Weights of a small mixture-of-experts language model, trained from scratch on English Wikipedia.
Size: 12 layers, width 512, vocabulary 32000, 145M parameters.
Training: a variant of Muon for the experts, 1576M tokens.
Below are experts of layer 5 (counted from 0) of a mixture-of-experts language model. Rows are named router (the router's row for the expert), gate (a neuron's input weights, with its number), up (a neuron's input weights, with its number), down (a neuron's output weights, with its number) and show model dimensions 128-255. Each number is 128 + 24 x the weight over its row's rms, rounded and kept within 0 to 255. Numbers have three digits each.
After each expert's rows: a language model's description of what the expert responds to. This comes from a sample of Wikipedia text that the model never trained on.

# expert 25
router:141135178128158084157154160158126115112107146118130111141160146127127115095162143105163130151144110118127164116099134148143095105141139080123104126108161127139116172129141130188094115122140136101158131131127159155099163101141125105148121145170117146133143120099117155118122135115104147128142095134132149107139132125110172161146123118152136087130183128101111086103111121143186095139122
gate0:115160121121151097126123142129140168161129166143151166102115120101117196118137104159085110106186102101102134110106129092142132098119109138138119122171136118160173111111120160095109098115123136079143158131137131149124156158121118145144113120140122186091160171107151101178172102141160143087117119128134156144117123107120069091105126111151125119171090087136125092094103107104168121166115
up0:147095137111054096137108099099194135141151118095152113172134172122164113114100114137139130123114138130130123157125125145098116099144125084110147096152105135159157155107140139126125100132121146100145132125099104136091182124147112132137139130111137184127122121134140128123111082151140137135111136130162096125136160136144120142179129123119183151109197095136151090122138157148087125086160
down0:140149144131072120130108133116154106129132121163137132142087130115140171106099091142145096112090132101121133086103112113094140123164136128120123081163150101078139109097122109139168121113131104128082110091134123104148109137093113098121191152097140114124083130086100126140124136151115134141112101111155123094132135133126135118121085115179153125136074127152129163138124117141116141111131
gate1:155137141141111134131121136105156134138106151094079109114126158140132143125124136139139151172125151118095139117117103136149123104108123107102133122118137141175112126122115137162107118138128114129134111108092134127155151123143041131193120088111117132138139140118109121129163143121104189135133114120146184132120153089127142101131139099112094135129161158058147163191110100126115118153141
up1:117149131122119097094106168121134135110148148176144138140166129147154167117106151132144101135099117092085167135133120114103150118141140131110140154109101115147085115149080113147118139128095120133129099136130136149111151146148110178153147115120075150114152090135116134154142121114092144120101097086097108127106128099143118130126148091121137111132127122131162146127095094125120110104143
down1:138124117126140138135153120140133142086124127162118142161096116163144092129119165161192118099100148176123155124167113147154089115120113153147127096113109140131142093105133143140112114147106124139139092073119128099135117144176113138074084111063115172124167146125117128107156137142135111138151110092092120121102170135106134145129146097130173141128137086114112151174124132141094115099155
gate2:086113163158137075107134140117146139118131152162157132102115116122153114134141083101217134119132160139145138124114117179132126165076134096138105136146127140128113133095104134140140141127116097089156130097115119109075111089150162144163139090161099111100163139112055108140087164117142119152106105126114100134138135094153105166164131106128115110122109146123134099127072125136144116126128
up2:184179121109087143142115156134165164163126157133132092136142119126111117145130119129157152112119127092132097098153106119142153101086090150139099111102126134150165126143156165138147127182121133144128126105126097142169147086156097146128154150073155107137133110106137128119158102146125135099148167143102105150162116125074111139133130122151104148140129152081143092167164116171143138122119
down2:162110170095120114128078114187133132126116115144124107108133104113160100157159094118138086099143104112142102104127105087077107127135154165108082181144124129155107128128150143121131188114120168124117096140147131128111133156150088125072156141101118102101140147160135125119117130101148172098143133165127126134137130141138129090151162129157107130117163113148141145171107131136106148106128
gate3:108130107160114139159119148144090145103189129120171117125134118159114127123125114144162127115122172131122145111107158107089108130106130134149144128122106125154136159141124129118138120131112160159136094118152142095114110105169142096100096159090111157126134156122134144130113129105135138148151118135109126132135135115078137114148129133110127114134143113136154103104137107142148096144141
up3:101163178155128160135141161157130125107174164138176147185106110130104101107101131113159113121174113144169155122143075176120116160152118085119124147126147115171132147138135139125065149097157103107161108094157158116105130063095128137147128106128114157121109100121136142126159120106155152121120150148116147122155130139117117157153156135139148134163108118161125130124134140118121091079153
down3:153120110113151146148119159073088117130143179169110144109107089123119122172132115148103118145109105130124130167106148125132149150102142162130154159169065112136111112124118127177169085127139134107141141151160090075153137147104113150127131125174127120100128087131153137152171102150144093079150118109103085136154106126136144129133140162156152148109125144205091131144095158098178085140151
Description: Latinate word endings. Inner and final pieces of longer words and names, especially suffixes like -ation, -tion, -ator, -ative, as in Emancipation.

# expert 27
router:143129189109107162136176058150143088134137109139113121104139166120160095106136124124101161148124141163120088082125189139146119137103093129109092124120127125096116132148134166133146150143127108126148171113122113138098113136178111121155126107167131161107159099084159197128131133149106127113091138158143125141104118152108130127148131147094156146128120123120110134138124145113127085152155
gate0:120121128096148119114100123118130129139134135170146098120112135110122142112110152155099124110162103123135108136100138127122118115122120124159145135143145138090125098113170120106093137128147084067116078102151105123100149157112104130138132137166142150121122122121109150138145112151142140149121120132142126139108101122124129157086159124128174097116067112124150123176128127142130139163155
up0:143140157106114128108117147137159140106161133175166121148151154088136122133121126102163114115104142111096096146153154116137119112159113135169123143112166115154094149141123166165122101153143094120128089139154119119111170158080130144153134156114150171100123152113110126126098128163078101111112149139172102115123113115159132144167126100113144131082114067191132106173134140171159146119125
down0:169150129111107078146117135103147164137108105124099109165118124066151131126173126122146090121135193133104122144084113120120131135142101093125151129111108136130162125098070097125126097135151135121136114104121118114201144109123108122106157117111160091130145141127086133125090118181080131161093161121122121151132149125107120132117153136110107118133116113118160117149117107111119084107129
gate1:151144127130141158111125123151120153130121117100120137131088146142168155174091137129155155131151169140104149139119159114143111135090133143146096125107138096143109135110112131105125102176165145135129175128138128102124098119152089097160137097148103131111157129106109127166113154106160172133117110045103139108113137144108111132148175122141089140111143141106162156181085119154108084126136
up1:122195143099112136088101138151134143140110153164100138142131134142166187133109124121085153119086149134097158117134140130125132113137127163139132125078071060107099071080151136143088103144087135117126117094122135168101122100129126103131171122135139104095145153150121113103170101104100113104090131110099110156109144132142125091091171139083147155120135128126155093166131113134125115121135
down1:111114146123131119146138136143112151084131124121141144091123137114133080111166159102165104143116103137127144129156115111150156172115171161114086112122095121114091102088108096113131112180118140083126124106150117123120148160157100146134145172134128097125124119136114123130136138094164135162108137109107105137093122127129149149142186125074092159129146111114210147144182132115106097102098
gate2:091125181113130049089107128094170169118108126147156116121139143126133150175135091124158127109099166144157122114153122117129156129093134155126147112118118111120149105101144130135123136139167122109116141128114110104081089116127145177140116078157136093143127117102110131136102145141158102171134106109120154169148156091141113155167094116112125107077130126121130173158110156125122131155131
up2:097191112153129093183119107118178085132121130099163102124126085132128106133115136091154135099107116148137061095149118148110163118121098137081086132158122132142151121133122091149094174202161088147120108100136118149179125096144127140128171102097157105127130108144117173081192140134106116129154125124096069118109098115126108144150165107128149139097131112129167104189143100106116132183138
down2:143154100127124131051130104143165089142122133100179076118147096163161131152143115135057135132133163118187142086117121114131086108116090158113126161157107160123126131100141162144126167154109110131130105122107128144098136133119148097087167127129130101110129138136126109134150174119145168138136141164154110075141119130154173122090152135135123149085114151121116174123116168086121154100139
gate3:109111137132120099153084178107092140102145115132172149128167129120137147133152122118101129145098142170101164137144141086149126125107101146102118126117145132097183115140093132121143142133087177099147123097151135100179114108148123100092116131104116125109157105127167136125098105159110145152118130171132143098118193097155154091137120133103128117157097151110126135145104123110145111113148
up3:121127144111107155089157120150122152123117193092126118139105123103097085121158133133124148166144130127136110108134096180138119149154163086120160140150114132154138117137138139156094164133147136094200119118116118163111141092133104143144144102164114149096128119117143122106140121152148144068141107143101134155119128164118128116145149146098169143160130108087136143116135156134097090086140
down3:194111119138156088130122109107071178173149188191112107100103133086088116155124111152130113160154135095146123078134135129121125143116115139142185144160100084152149126125120127185126118124106170131144116129149115121142138146133112137148124159123122133167063101139143152144077089128165128101120122072119056147141157092139136109138117127097161143107085150152125122139162139161136121104085
Description: Abbreviations and code pieces. Capital-letter abbreviations, name fragments and codes inside tables and lists, such as PR, TKO, L-100, Celtic (C).

# expert 31
router:123105192165110155145184096163144105142122124148112141082164164124154130142129110082135140154116124155135104139106162127135117136172125118128134108106109087105148172158143130180114119153127135133158113093134133118090144102099119125156140149155108128131139143133095164158162116126125088126112129132159089118079109111110142167125109129123098110147166132129136108143126098144111125130088
gate0:165112113110136083113095112117123164105148152137123117136125084156143156136133167121079138091110157115080119130119119125154123132124096125127106187123131169130119119128147125140094110111139126164142161136133113075071106127132120110045150125128113151104159135139119127130114113137127103105122103133141121136090118135138142136108166120150073116123163153157078119137134137126172084140121
up0:140083181131135159149141151157176085124127120091131166124127117150106102126164122067177087129124143115096144143146133127099125124154129143106131108163108187157145149088151104142122135172124127170128124115132091111155165143134103135149145108141129155167138137101145134148107117168127118114150146108159080093122127135131124128174171172126149113087154054182123089153105162110145134126121
down0:148130163142099132143099145121136126110110109165123130173126099127141133101116098142169135104089142168110130131108099103102114083147169069133081083103071118127162115122099128123127154100154153079117121080112137135153181127133141143111147119125130138143144121146132158126096158119139138132070181124102107146142174137131134115134143169104088124103146111106103142177122108117100115154134
gate1:146142132157137135140116109090081105104116124127119120155111129101129140141129127108164165101088151144109156097152093097181129134115134144149099097137139124163145108143128106136093134149124134142155147102127120115131095121127086082162146150134089104126161110072088105151105142158134157162134145148126109116090137106139119117120151119109087093095142112067175167150124144133120133072091
up1:110114165141133128085121127090107137103139187151112092156123132110166167130149153164116126135082123119100130094163107087137110115115122129100138109096148089085070099182107142127146115121103112129145103108154118119077119112164101126161119154101085135063143106113102150118181131120108125173120119150133128142114145115157166099126120121129133125110130129096184096184100101112151121080128
down1:131083162107121122156127156168117105138151157114127151139079175111111138120160115095151117118148123136116160117177080179139137141118110154131106145155099130124161121111122118110130133174108093174131089136118150144152132135138082111122088151125117085141178169130135137100136124135159120111132116113125152137087134148120117114126149114123112106146144157123156169183153108106111132103118
gate2:121087150155150105125134119116143153154134135132172139137137127124108144108166152100161113140125121143157091156158142138134124204060153142115131109129149160108143138140092127107121162145129139119144076134092134082142096130118068138131143117165159111131147118114112160125120138128115120165108138086154094144188168124170113149114119117126131127112104111161132136157126131153107123119086
up2:153176118119113121166136076098118109136090090125153125133094117095105108169118096137169155122103131160141065129138111121123149114068130128130120097119140138136135128152133141113158148180114171150133090097123099139150112176179131140124131096105107135122114115108150124090131136160112103097147117153153106153130110141104124143099145183144108137124145152134165109122155152146124140121075
down2:151162170081132127102141133129103124140136153145100105088135164143167088124132126134139081130125126113121128110144151065143091103093164116143102111134139136108129110116107133103131147136114134134135129166112135116132081096130140109108109140129157122102089136160173121132165135101143141136092140124158149152139160149133178140156130141126047113119158128083115142140121205098118138143111
gate3:086102091127128141171115135105104153120120121105108135116150089142139126133119107109091118147088092115095150158154137109142086114135127168118146103113127140131158149146123107171126122163120143087150118141200144103134076127126155176123104186094106122123085064150130119186124115158133154088083148136129137109106142133151130118155118107130134149148144142117148124135079108142163095148073
up3:154151132128123190129159113118129119118128141144097138130140087117103087110172119095086097106145165144140129130110116103163126159134192109123130134156128084172118142139119090122090099120156094114153114138099159139076128130106134123167142140110111098105116092100121145143162113180133093128131114133149148139145102147139116169148136136118172107128093167089127112143127170152178142087134
down3:151112110177124106121160134114128116145140061173134123101104097139107100150154140103120110156115154097132104109120081128122114135145129134136138127167150156153157154109092116114128101171137113130163070162126107106121142115129161200114088136142104140179116165100143120146137135148104116137091104154132121121163184116110151138159135150088122069112101135153122145131106148099136089100095
Description: Institution name parts. Later words in names of leagues, courts, offices and bodies, such as League in Major League Soccer, York, Court, Representatives.

# expert 22
router:182142138148143119112150107135165105127141158127144132140120156157107113133148139107151111107103123123137129133098158107127117140124127143134119070108148079106152155135146134154135107111154110116160128116162177135101109117145189183162131149167148133168150091115111136111162108127162166132106147160142099125089112152100117107090120120139108115137129108126133143094123157143135104134131
gate4:129132100107130141134193122110142129102132104128146152152113125119157136136099141098106113118129150136136112112134086086129121130109129114098103106120128177139139126109170113109097119165148116141141116107104155148115123147094148110112123127139134124153144127169138140146140177136150125114134121120116083166127144157136104143158113111134168108126127175073106093110123160085135126195112
up4:100098115162146103139124108157112093127145150073141117138113135118155182092164129132128154105157132142132135108118101139179173119155115131124082124112143092136128162118129120144136115113142122111132138108135108094124149140132101116122133147124130111148107146083127108121180123089132126154158181155107165134145166102121144123115129196094089117137123147134115117119118134137137166083153
down4:159133055132106113122099074149157133162148103148193144093123155115119141075123128115118124125122143138152140110101147105118144102112152146138164140126119166117137170195126135142111145130155142090142145122157114115100149129120142162139149103161188114104089130142108098105060116154146150077127165171152163161131089126112127107098121143125110117178146155112119128156114138153131097113082
gate5:138138114121122089178115128130140109135184137126142130140153143085100154117080100137116079119123154148119162109083126113138135146138138170097148127144122133104172102119153170115109114098124120120149147114122138127113151123123090131169134182141125130156132169127090130138178142085143111104123120170116152131175139165141131138168133099163138102088135126101147147127116133134067144092124
up5:171111144157128104114130137131096130179161161143082110125138104117144138120154117127116089076146128144094162124094107142088165127139122141116124116126117107119124190146098153119163143125126117154133122120146129110140174110154148144142107148177122171130127139110139147124127081175091153085104123137114143119128133123102084148129103120109098128143137127093175135104080129136056131123119
down5:130116103106136148141181136103136099119114165156136129129109138169130157123113162173129112128162160093110173128185084119130138104146131148161106125133095099120138124083090118163084127158126113112112111162141133126115145127157103138122164064100131097120122136121109142162138144136151142107101143148116154157149138139142141142102131118134167124088159112153102130091151118139118080130100
gate6:079128128112122124136108111153147142090127139161149107122067104173149113100139159144097128151111129155119121118144127157164141161147157178139124171137140123147150120109123120136194138115173117143132103099157141101101141098162126074135116152153163147140130180132143111130126139122133150144140148123136127101113112119126145131116159194102130118134121104144142112120109120120123135125118
up6:140149166135120157117096142087125084066122142154129133122158161142079108123112126116131102144153146151163162189124163106138120122115107104142099161117126159120102176116144100084124117140123109149154139157105137155141102122143114123099134140169135108138137094137132134088130086134101095106164099133092143071142116119152076112128112129098106103116119163088103162147170093089155133147114
down6:133098150112113116128127113107126128156170126136146112141133160180109159111105112094146136132116089136130114191125135138113064155179120154164146126094145131111156126141136102128143093145141131140130132120134157159120148136135124146176123205143102177115157118152145134112126146109154101144130138114070108158108170111145128154109130139160137149144154103109168088129163167120121134119130
gate7:125120132155121148158127128162131129092125081087123148101149148156092117175115111136157143114128119094121098118112132112150136114057133116161170151110134107124134104131126101150159116141151122158108132091137124122125107131095147154096097150151119143131120140134152066118135126157121135121125103115114117131132151116112105099113154095162134119136118147108112145116132091159139141114113
up7:123106138077131144072126113144153107161128102138095125106095131145124116062120136114139130104163099160067139089111126137133113141131140159133139115131093114109107111126144164141153085102127124125201139092148138152093130132103147157157191115124133089128089118149155142137149144154138117125137147121130178143139064075073175096149135127124152140103109114116100140116098119105144102147151
down7:135139121133146140125146158107138126127118100067143132123149136149108147139135107073116141145115120127111145138163129122164130152144163131149106107122083125118104127133130125162126135135145133136116173106124152127136111131150190136146123130124117099142156157165119113164146118124161165109139099105118112106116169120142119132118153167165153126159124128126176142077142106116119124133129
Description: Nationality and country words. Nationality adjectives and country or state names, such as States, American, British, Indian, often in census demographic text like African American.

# expert 17
router:138153130119158095138168124170154123107147151111136137135142134155108135138169150112163170108133093129109132116087160119154127109147144125144145138125123138122100152155189137126155150161116115113168122142098137157113148076143111175193101166115119114152086107112152148150151130127100103130105100140132134093143142162107119123101136120117107107145130140081146070129124181143129158134116
gate0:125095142128182068103117127113131124149139149112070133113125109116123134139137149146127117113167109133124137144123123111115184172120149103097096117136145104170087120097121133116114095094117114114116102117106130071088131170135152191109153138137117105042131116112135131145130081170136122123119141127161136148145155134113110158110137138162064137146167125154098107107145128116145130189132
up0:113122103099113164150104081123123108130169124136136126109147102097115130126101148101169139122109110111156129185123107140114131090170096132108153102111126073171113160185123179130127138154096182160126062114116129131118152117109093143160126076114116164145170136128129121149152106145164121103152153130138097151127090122125146148158153121120125146083096084107127079116146163106133120125102
down0:137143112166117118127106101139159141101168109118145137148127094133128133107149144151138094143122131115099133092110118141129115142199151096116136143135134115156137129130116095116138156139137131125085106125089119158128141133135117150112155115064128143122123116161120160155111121143116138107149115113137154138158120128137113118157109143118104119110115103095146145129111136112127124122068
gate1:127104142168109128141117125132138128101136149073117129148114124108103115112120160155135193129088151119130176111131119100146116117122172089134134097143176142144117116132129123121085125106116118165161086086139132134167143151119112149103127108103121132138159114121129119135110147100127191144142159131149154092086137099104116102115151108105131115127186167143178136161113149138079130104100
up1:125172148126148110107113163087102118123117138160158117171128133176165178139131141127126075166087135110115155115145124108174100143137132141137128114118100136105108071116146125149124142080091105116128080100140126132131139124144107134164145144147125175137145128148107099152123090083134129123134122117111109156083111139145158105114139106131104105111174103133161129168107087141102124087137
down1:147120148107152126131095193165160114122154121126142128128122142092145091130137085151134135119134164139097185141163073113145151143169129174125121129099056130105094094104145105157093135127104122134115103133124076113127103142133065097092141128108123169176164141110124135119171125095126097113145107092111138111125103104141143117120168078113130095142139143140121133195135134116137119130150
gate2:107138167145159106126101124107131149128120122182118156121080151156095158080133134163120120109158152149106115130145157138147173106069131065114094139135161149128138096123086084152143115137122064086077145145126129114104130086146095144155104081096128097098150122130109143126101132133093075131132117132129131108131121112169159135118114128115126140105122159122136140144156122131134125131134
up2:132171142129072131153107148129125136159117128130133141137155136130138098181093087091125146098146135147134112116147108151125133132105138141137153136094093124126145162139086112119172207133144142159110130092131079130177087130166133118142157141122112116138143173107116145057138137170122091083175133166131092162071084099129174162130173155080118124153144093111109156147131112151141110158133
down2:083124155125115151102162100120155116096123115152136130092158108132129095121116108129102104139100129120144117127091135124135105173103146191163133153141135159109086133116115162156125174172150092124141123112122155152095127121121107141097186146103124135124147124136158097137120140130156118128145135153132147120130086117182132121124130149137107136156121171108100098115134136127102098104122
gate3:130119155103139149135101115133101155111126115106145173165112134117146104142144090112148130082114126120086134148126151086110107104150138176077159122118172120120141099163159131150130135132159129135160132114095142109155147081130127122157119152093102143112093117140134125145117106129126156162125114128146125099081167108139128084124124164133137156150140147083129130092099137098103147147144
up3:123123142093129128130155130205154140105127149152190112198138120112110068110148119103114126127107137130136120107153131129146125159161176082129122120151148124124114138111121115152079103112141111085176127138143150128079133084136135145176084108058158171139096151110096132101133131137143177125155144140152126144137162146073150118114155155171157157146136163110152156139137108139126168115138
down3:119126125156150134158167166101146123106080160174166140105164136116153130135131132126075130142185125144110146103122150115101108117081165143134183134183109128148157093112106107145116137136137136090117146094173069096110073156104166146119152112122143124165100115127151165165113119149111076080107138160129107165099146114150112103128118155158156131167138156154155109119115165163141112142146
Description: Occupation and role nouns. Nouns naming a person's occupation or role in biographies, often after a nationality, such as footballer, politician, singer, actress.

# expert 10
router:174160157169138116125150151124099123100122102093183115127140152102108143127110159176142123144122127155132123130118172134175132117124144094127111102119134117119113130148110128152145121133174147116118093122106129127131116152166135128102093108131113151180129158077134162167136193098119138138107081116128101113106118127146121120153131114125112139131144113113084118158127130147165077089146
gate4:119128136151080106148116127101111119113135116084125168159132106147143126145093104091104137147093142128165136145100128143112118123119161119099147125157139140113100106124139108126138161120091145118121124159081149121149136109088110133106124144113146091182084106130111104132148162132159147148120122137131099108124150144107095164125120116180121112087147167100115103125129153111111068183138
up4:094158173122143136123150130131186104082167088136154177130144135088138157138139111142138167107138140153118111115129132117174116161130175157123080161090159160152147201102123130117130080124130112130118098127155131107119164139162090120129110088151157123110165166134108143096125124094153115112177130121088168140134122143144202111127179166082138099177113140193112127156147112190143140116104
down4:104141099163114111129107105159105144150135129120162179124146119122114157097131102139167132133113087134159132132086138144106136097113163165154174128116145161128146142129131113142139165134095136069110125118130084124104141129124158135132103126137171084085093117158115114133103144116127138105122124130110140170119102148127126135138113123119139165157123129131157126169108111129103120140159
gate5:133087133124143116133121141097104174101141119130136128134153118120097104099116086115097137131143164142147143182151165133113152120114125140094105119137111083091128124143117154127145096147118115101128178091103143115124126126147095136150152094126160150157137147157107108127156126136133160128105107154126124099121095108126107129141106148066209096084107138122101155156143147146137129099100
up5:139115167130137117164137132149147147151108128142104083127152103137085175154125083147109140109136147179133124139132092155080131106136094122131135122133146126137115217118115130162142104141119119136092165146069131130081141113140132139160103131117093127155114120117159105144114144137151122146127133139135124125130131108127070122139108126130130083115141161124160128098131147141128161090113
down5:150138117091140170140144112158117080136127136150147114100103119127139154093083104113153137136125140132168119118116121135129168132089097101145100111121072098133116076169076161109098117150131136082113100117089112104115114128111164122133125132107128129128106177123116126114152147111124108154116135120120110092089122119145109135137122131095090100164166114110130126122125126135162176124118
gate6:103142131120110136134112119119112154148126156111151145109125142132100115097114150124131117134128116120146143124115140124128093122093090149146114153115122160168171118139127174103110099143135171120109069105132075145139129121100117097131128098100151137131107126113110087119141146144151136122150116135138101107135118105134105127097120151144093125086125134149073161144128120151167087144119
up6:123113123133145126100094115093111134147113118136124085149144131149155126142112138075133172110137133134136154096096139149155100092105127137075118122121112154100120160126165121127101170122147081119141130162112116147149150134151096118143139182131164124167119125145170111148156140140091104108061132123099135144128127128144115142151152140142116138139134145121093113131145092101130131077090
down6:154099113108100124126124143139099125138071121123129177121097114157089089157116142139120135140076133136145160120119116140155125126130105106117125114130152097133148105152118141119134085113125146148170119158128150119147091105093138097105109114139101107139140146118112127136103148086139130140119135108126133129140127085123089160141093102127110140145166098127151090138141127152116133105148
gate7:108148134184103126120143133114130152133148114084140140136112152115120164158109093107128106135122130124106099168133129117133191111121148121127148134111141115146150161121129106165107110131095141127118111107137141124104127149116128097102158157157119132130129142098164105104165103151173147166126137120109115130132121093089122163126158123112150067111145172125105147061157147104128155085145
up7:146168142137108122089118162179114119114161099153099097151112143166130086141177159108125136167105088112151149145157110133143119146123161112149127160087113097171134131144162126112145095075082116135149175143117150103154109112159104150115143163124142125147133144157140114097128128133111128115143183085147166129103121115092169108123156138129101125118119139155120156081113113128141126128118
down7:116125103141103137127143178148105160156164131106098132134139126126124157149137131151144119119110067100158139120173099126138162157095150146152139102141101170154122097107134161188134110128118102116163132161133135125120119120148205109111087142129125120116141149145126132118121172118131131146135126166156132126087153139109119112117148144154090128080137158086097152107126133135133136176156
Description: Line breaks, copulas. Line breaks before headings and table rows, == heading markers, and main verbs like was, is, are, consists.

# expert 28
router:166139122121165091114166123153137126137112157159100128086183165144149111105110146115114154099135171121148168126132154218105102102155132109114098138101149119115144149130161133149166117128140126121156136110104118142086134139126088155132145095167088153133106138113147142143119129091134084114064142170163107133106124114112155106119174110119150146120177121120110132131099151129140134116149
gate4:137131101128135123127129147141117151111129086123136172095136147099174114107145132117106109116145153158125160101102149118137148099135155124170118108174126137108144127138132115123116107127082086115170128146073138128157106122106152167111119145162104114138081136149111121159085143123108125112140144157132153142136109114132133148069130103142147110101101152091095075096150171100118097170106
up4:111125133131123145148124106151131116137145115123137098116144101120100161132176129128115077128147124124165112130101130127129144147135155141129094106047176114164128141167091105133160102136129133127142145113144142117109219126177114134112128129162136088091116155128104147112126109141181114121146158164094149142131083139118096139102152149091100126155090126146170118129122136160108146072125
down4:135170171154185093124107122150111139150112126140166135104159197106118117162098122126154132149142169146135142102154144128114112074104156171133129112128125120136156157120131153100157185155166170089090119121111106093147159081137139147135083134154167127130097157122145153161125137144151130133174135117119131146172117167122167095132122133105128148135112171127150140140150115123163205104105
gate5:122161158129099118138149138097125095109144160105162099128104142147113127110140116133134143184163117121159119148161129120141159088159185140133108094118127107129142154122120072132140114117122124127146140078142141136107077150145134128128107121132164125123107146130138120154148143130125130107092164184145146133157110140114114147193105113136128090078122108083117103100132109138142141144107
up5:110125158113120129144122147147088137135124084148134106119142113131084118127128130114125132106136158183094116100139134114132126108162113159123147095105175088131135154144166156184131130131088157100097130144106129153139149105145155131129164106169138114124113111080147116113101064157127153122128147118141151182125159140097081124125114106122137133134147114113139154091119159150112147144092
down5:150097122111149144146163107130108104142101124109156121140096132159144130105115118165145070149154116126161171121171108117089122118131140100152146171097113116161156130109142113134138070127173094091142143102132134164127134127120187131117144127064142140139116126108161116145141133125121111092152100138108166156141109132142111118123161113105101127081144136137148115135156119139147158149123
gate6:088105131145104131133144114124206146125089136157138135120118130166092130089112117117128112129115150114142126133144113117083157148122158124107095148137082130147169114115116117128155118122171154133126065132149136117115182117106135137098151109141107165109119141129127085120154105114154132101106142150172178115096142077092109116077155170113122137136117102127089112154133126132146138120140
up6:091150105144123121117103138171137073091150133106186097116142139148141104085139115136132089119138143150133123129107160138127135111096096109157138122074158098094100149146143088104156136141151129110149114141156145145140127102141129104120135117166127094154156131114128116119141075123102118119117160108126113126159112110094101141153137090111087104102155159126153146130132129122170130112116
down6:139132126095126110138120108153141133137119130137151160123139094113122085118115122130128116131089121144160128136079140157122119124143142078130139128136105116137169127110099117159138127160132140093120097159118105114104110097091140069136124143126151153126133121150162159142117140146105114115096148113094126161107146132139158143155141083148114095142128069138135136139153152093151140110134
gate7:083103125116113157138166090082139161106144120105144120145099099134172112138117081138129105119098155170044083106151128125171146123137114103145173138144071123092104125148112138112139122122114117136156124083137142075121090160071131132104105118108137139167136185113165080117147123130123148131119166133145115162120099122096149141133126096139136115133109129144099123128130099172144109134142
up7:153118130173113129140108108164172138163099098135096128114163120137142139110128122092105102095129095148160121115126155160109132161111124130148117146092148134164087128107141167116158144081136158123158162149140128187169159129122149143113166117159105101129159154086173138099157089097092124132117106116106148137144133097104123089092150162137110064158086113116160125106129142113147097164115
down7:111109152103151125128130091148111127115141153118149131145138128104178157148132141113098133127136140166130145138147071109137118127118110146179162142167087161144124159146116115137118133086103127119163141137133109091137110077145189126144112100141141130143103117119122128093128089108137121079149129133139121149100129095136162142137144122153102124114137149117103105082144106165142141135162
Description: Table cell separators. Pipe separators in sports results and awards tables, and short syllables of Asian or foreign names such as Kim, Lee, Han.

# expert 3
router:170142139157162075082139115161150124105137142127084084146140136118118139151160128127086130139123104142133151095100162125118090092180134126122112075112123126124145124151171162172150116126123119163168161081156138143134157159119154144094131116160130134186103129112142159126129143121143149101089158131162098135119138142121089124132116111118130134082144114095100089161091112183145071097112
gate4:154139121125104100149128145142141099123173090120121121125128147113139138142138125100104166097115137165132123133160153137175127106117145150150129129072123103099103135109126095098100163124105099108135104116138144182149142104114155145087107151161109108123075130169130142163116130121117139118137111137102111125141127115126089152080138124153101185166138128145116093168117132104090126123096
up4:104116145129145092154106089114136093157141120127141147157194091145157137135146102127177107143167132132120144121063123049098163135146140148135095125132164141161144128140096145125120103114155129120136128121122099109102123132157087104125146148106138150121148126095139127142134134151172117107136152168122149138159170156118149113144084174148103118092098151145111126125148126138108135114128
down4:144131124138161121148104120094136132178127046109168168147133120135082146112121160156141073140123154149132132129124143113112146153144151183158135077083146118125126137125149107133114131109115176127116136123137109149112102120076131102118109144127176117153111125122106125125124130147150126093129121117065124100176099127120125128064142112122111155135140115134116131155145146118132162115077
gate5:103105119162110128101144135130103112125136139160101130150127166120099087117139125097084101139164093142110092163130152176130160136162104114134111102130115088118123126105108150117136109146073173148146153124118139118105092099137128108149104092139154098085108132133130108159115157127145116120112105154153136150156112101149123137164116126114150116121133115150126099089113122113124090097085
up5:151126152136172135146124127153114129139136140149090119127121104129113149161099083158119112117121113144134108138135120127126106112123119119154146105103144095133138131139105109171137140114092148122136145148112152146110149104166103165147118115153097113166131123102160150144094126091127181133094110145162132146140126156139102136117145094105151150112114123140107095129115125137112110101110
down5:122144112113117162144169125123136100139122135136135112147090112135128166144116111095136134138092135124141160163108125114098155142117146126157116118067088097110119119065125087142126081146137080160134100076091130169148120133109101111133184135077111128124149167135103129141159143085146142109107157111118100119091169115095135115122100159148145108102162132121118102152120101078107143162122
gate6:164106139107139173148139132137096121144113153185133162109102139125108090109116107134163130138085125150133139131110098113124139147108089131135140160104147155125158138182157092115128113170132161180111109128140103102142099106138172093128125116101140089131083144128168115123157106144137097079134156174169147089138118096158115125149133168114121091142159081104117141134142128142142111105104
up6:100163114144124112118137119120140124094142140139131143111121135124121144121136135149111104119177121181137112123179126110186119110141125155138123119108108133112102136160137135126131122147106145147194098116143146131088156088116109142149100151140105156130154083165147115095135164128082109103109154118111162133117116085112105147124128089089120113137133121109128144148113110111160123087137
down6:129147134146097132100139106113088148120147143150133152143114147111105067173109181114120108156073148114146136179101122142142112166110103153113103117138130121084134129126139080142161117124135130106164163133111139140138108143142098084135102149143097133167121143107129147098094130100169126129146092162070154140114137123110123157124129079139154113126148121159155132133138145152078155096137
gate7:110113130123147131174102096129145141098148127122098133109130155135100137114136116148091137133136134165138106156123095149147116114114103157156138145117148162110137125122147157126144111112101164146108170114132150132115069109143110124108130131129078121138135093102171079154142080123144105103147150143113070158114122164128118118113124144164127100132151161153110103097120119178115143135120
up7:105127162147089123086124147131141130101118150096105159113155106164143145099137155130120131115108088179152136133120119135104109134129127137149123102146128142116120108140199163149150109152110113113127163094136181128133109110122135149137181115141133118153146110091106146139147149190124102091134127137119160117126102144094133128141088149141116110140130102137117141065120141128177114132097
down7:151137127133115141127176108131135110134088110125124112156126105123135150171092122094136144125112113152148126155141133114124172142131125133159122110127154107142146107107137152119157105135141140124166163097131121180113109143125127129141138137131099157153106136175166122100099107120108099148140132136134135140087116145159112159092092152125125125144149102139117154078119108099160121133103
Description: Dates and numbers. Month names and number pieces in dates, years, times and coordinates, such as July, –19, 1999, 3.00am.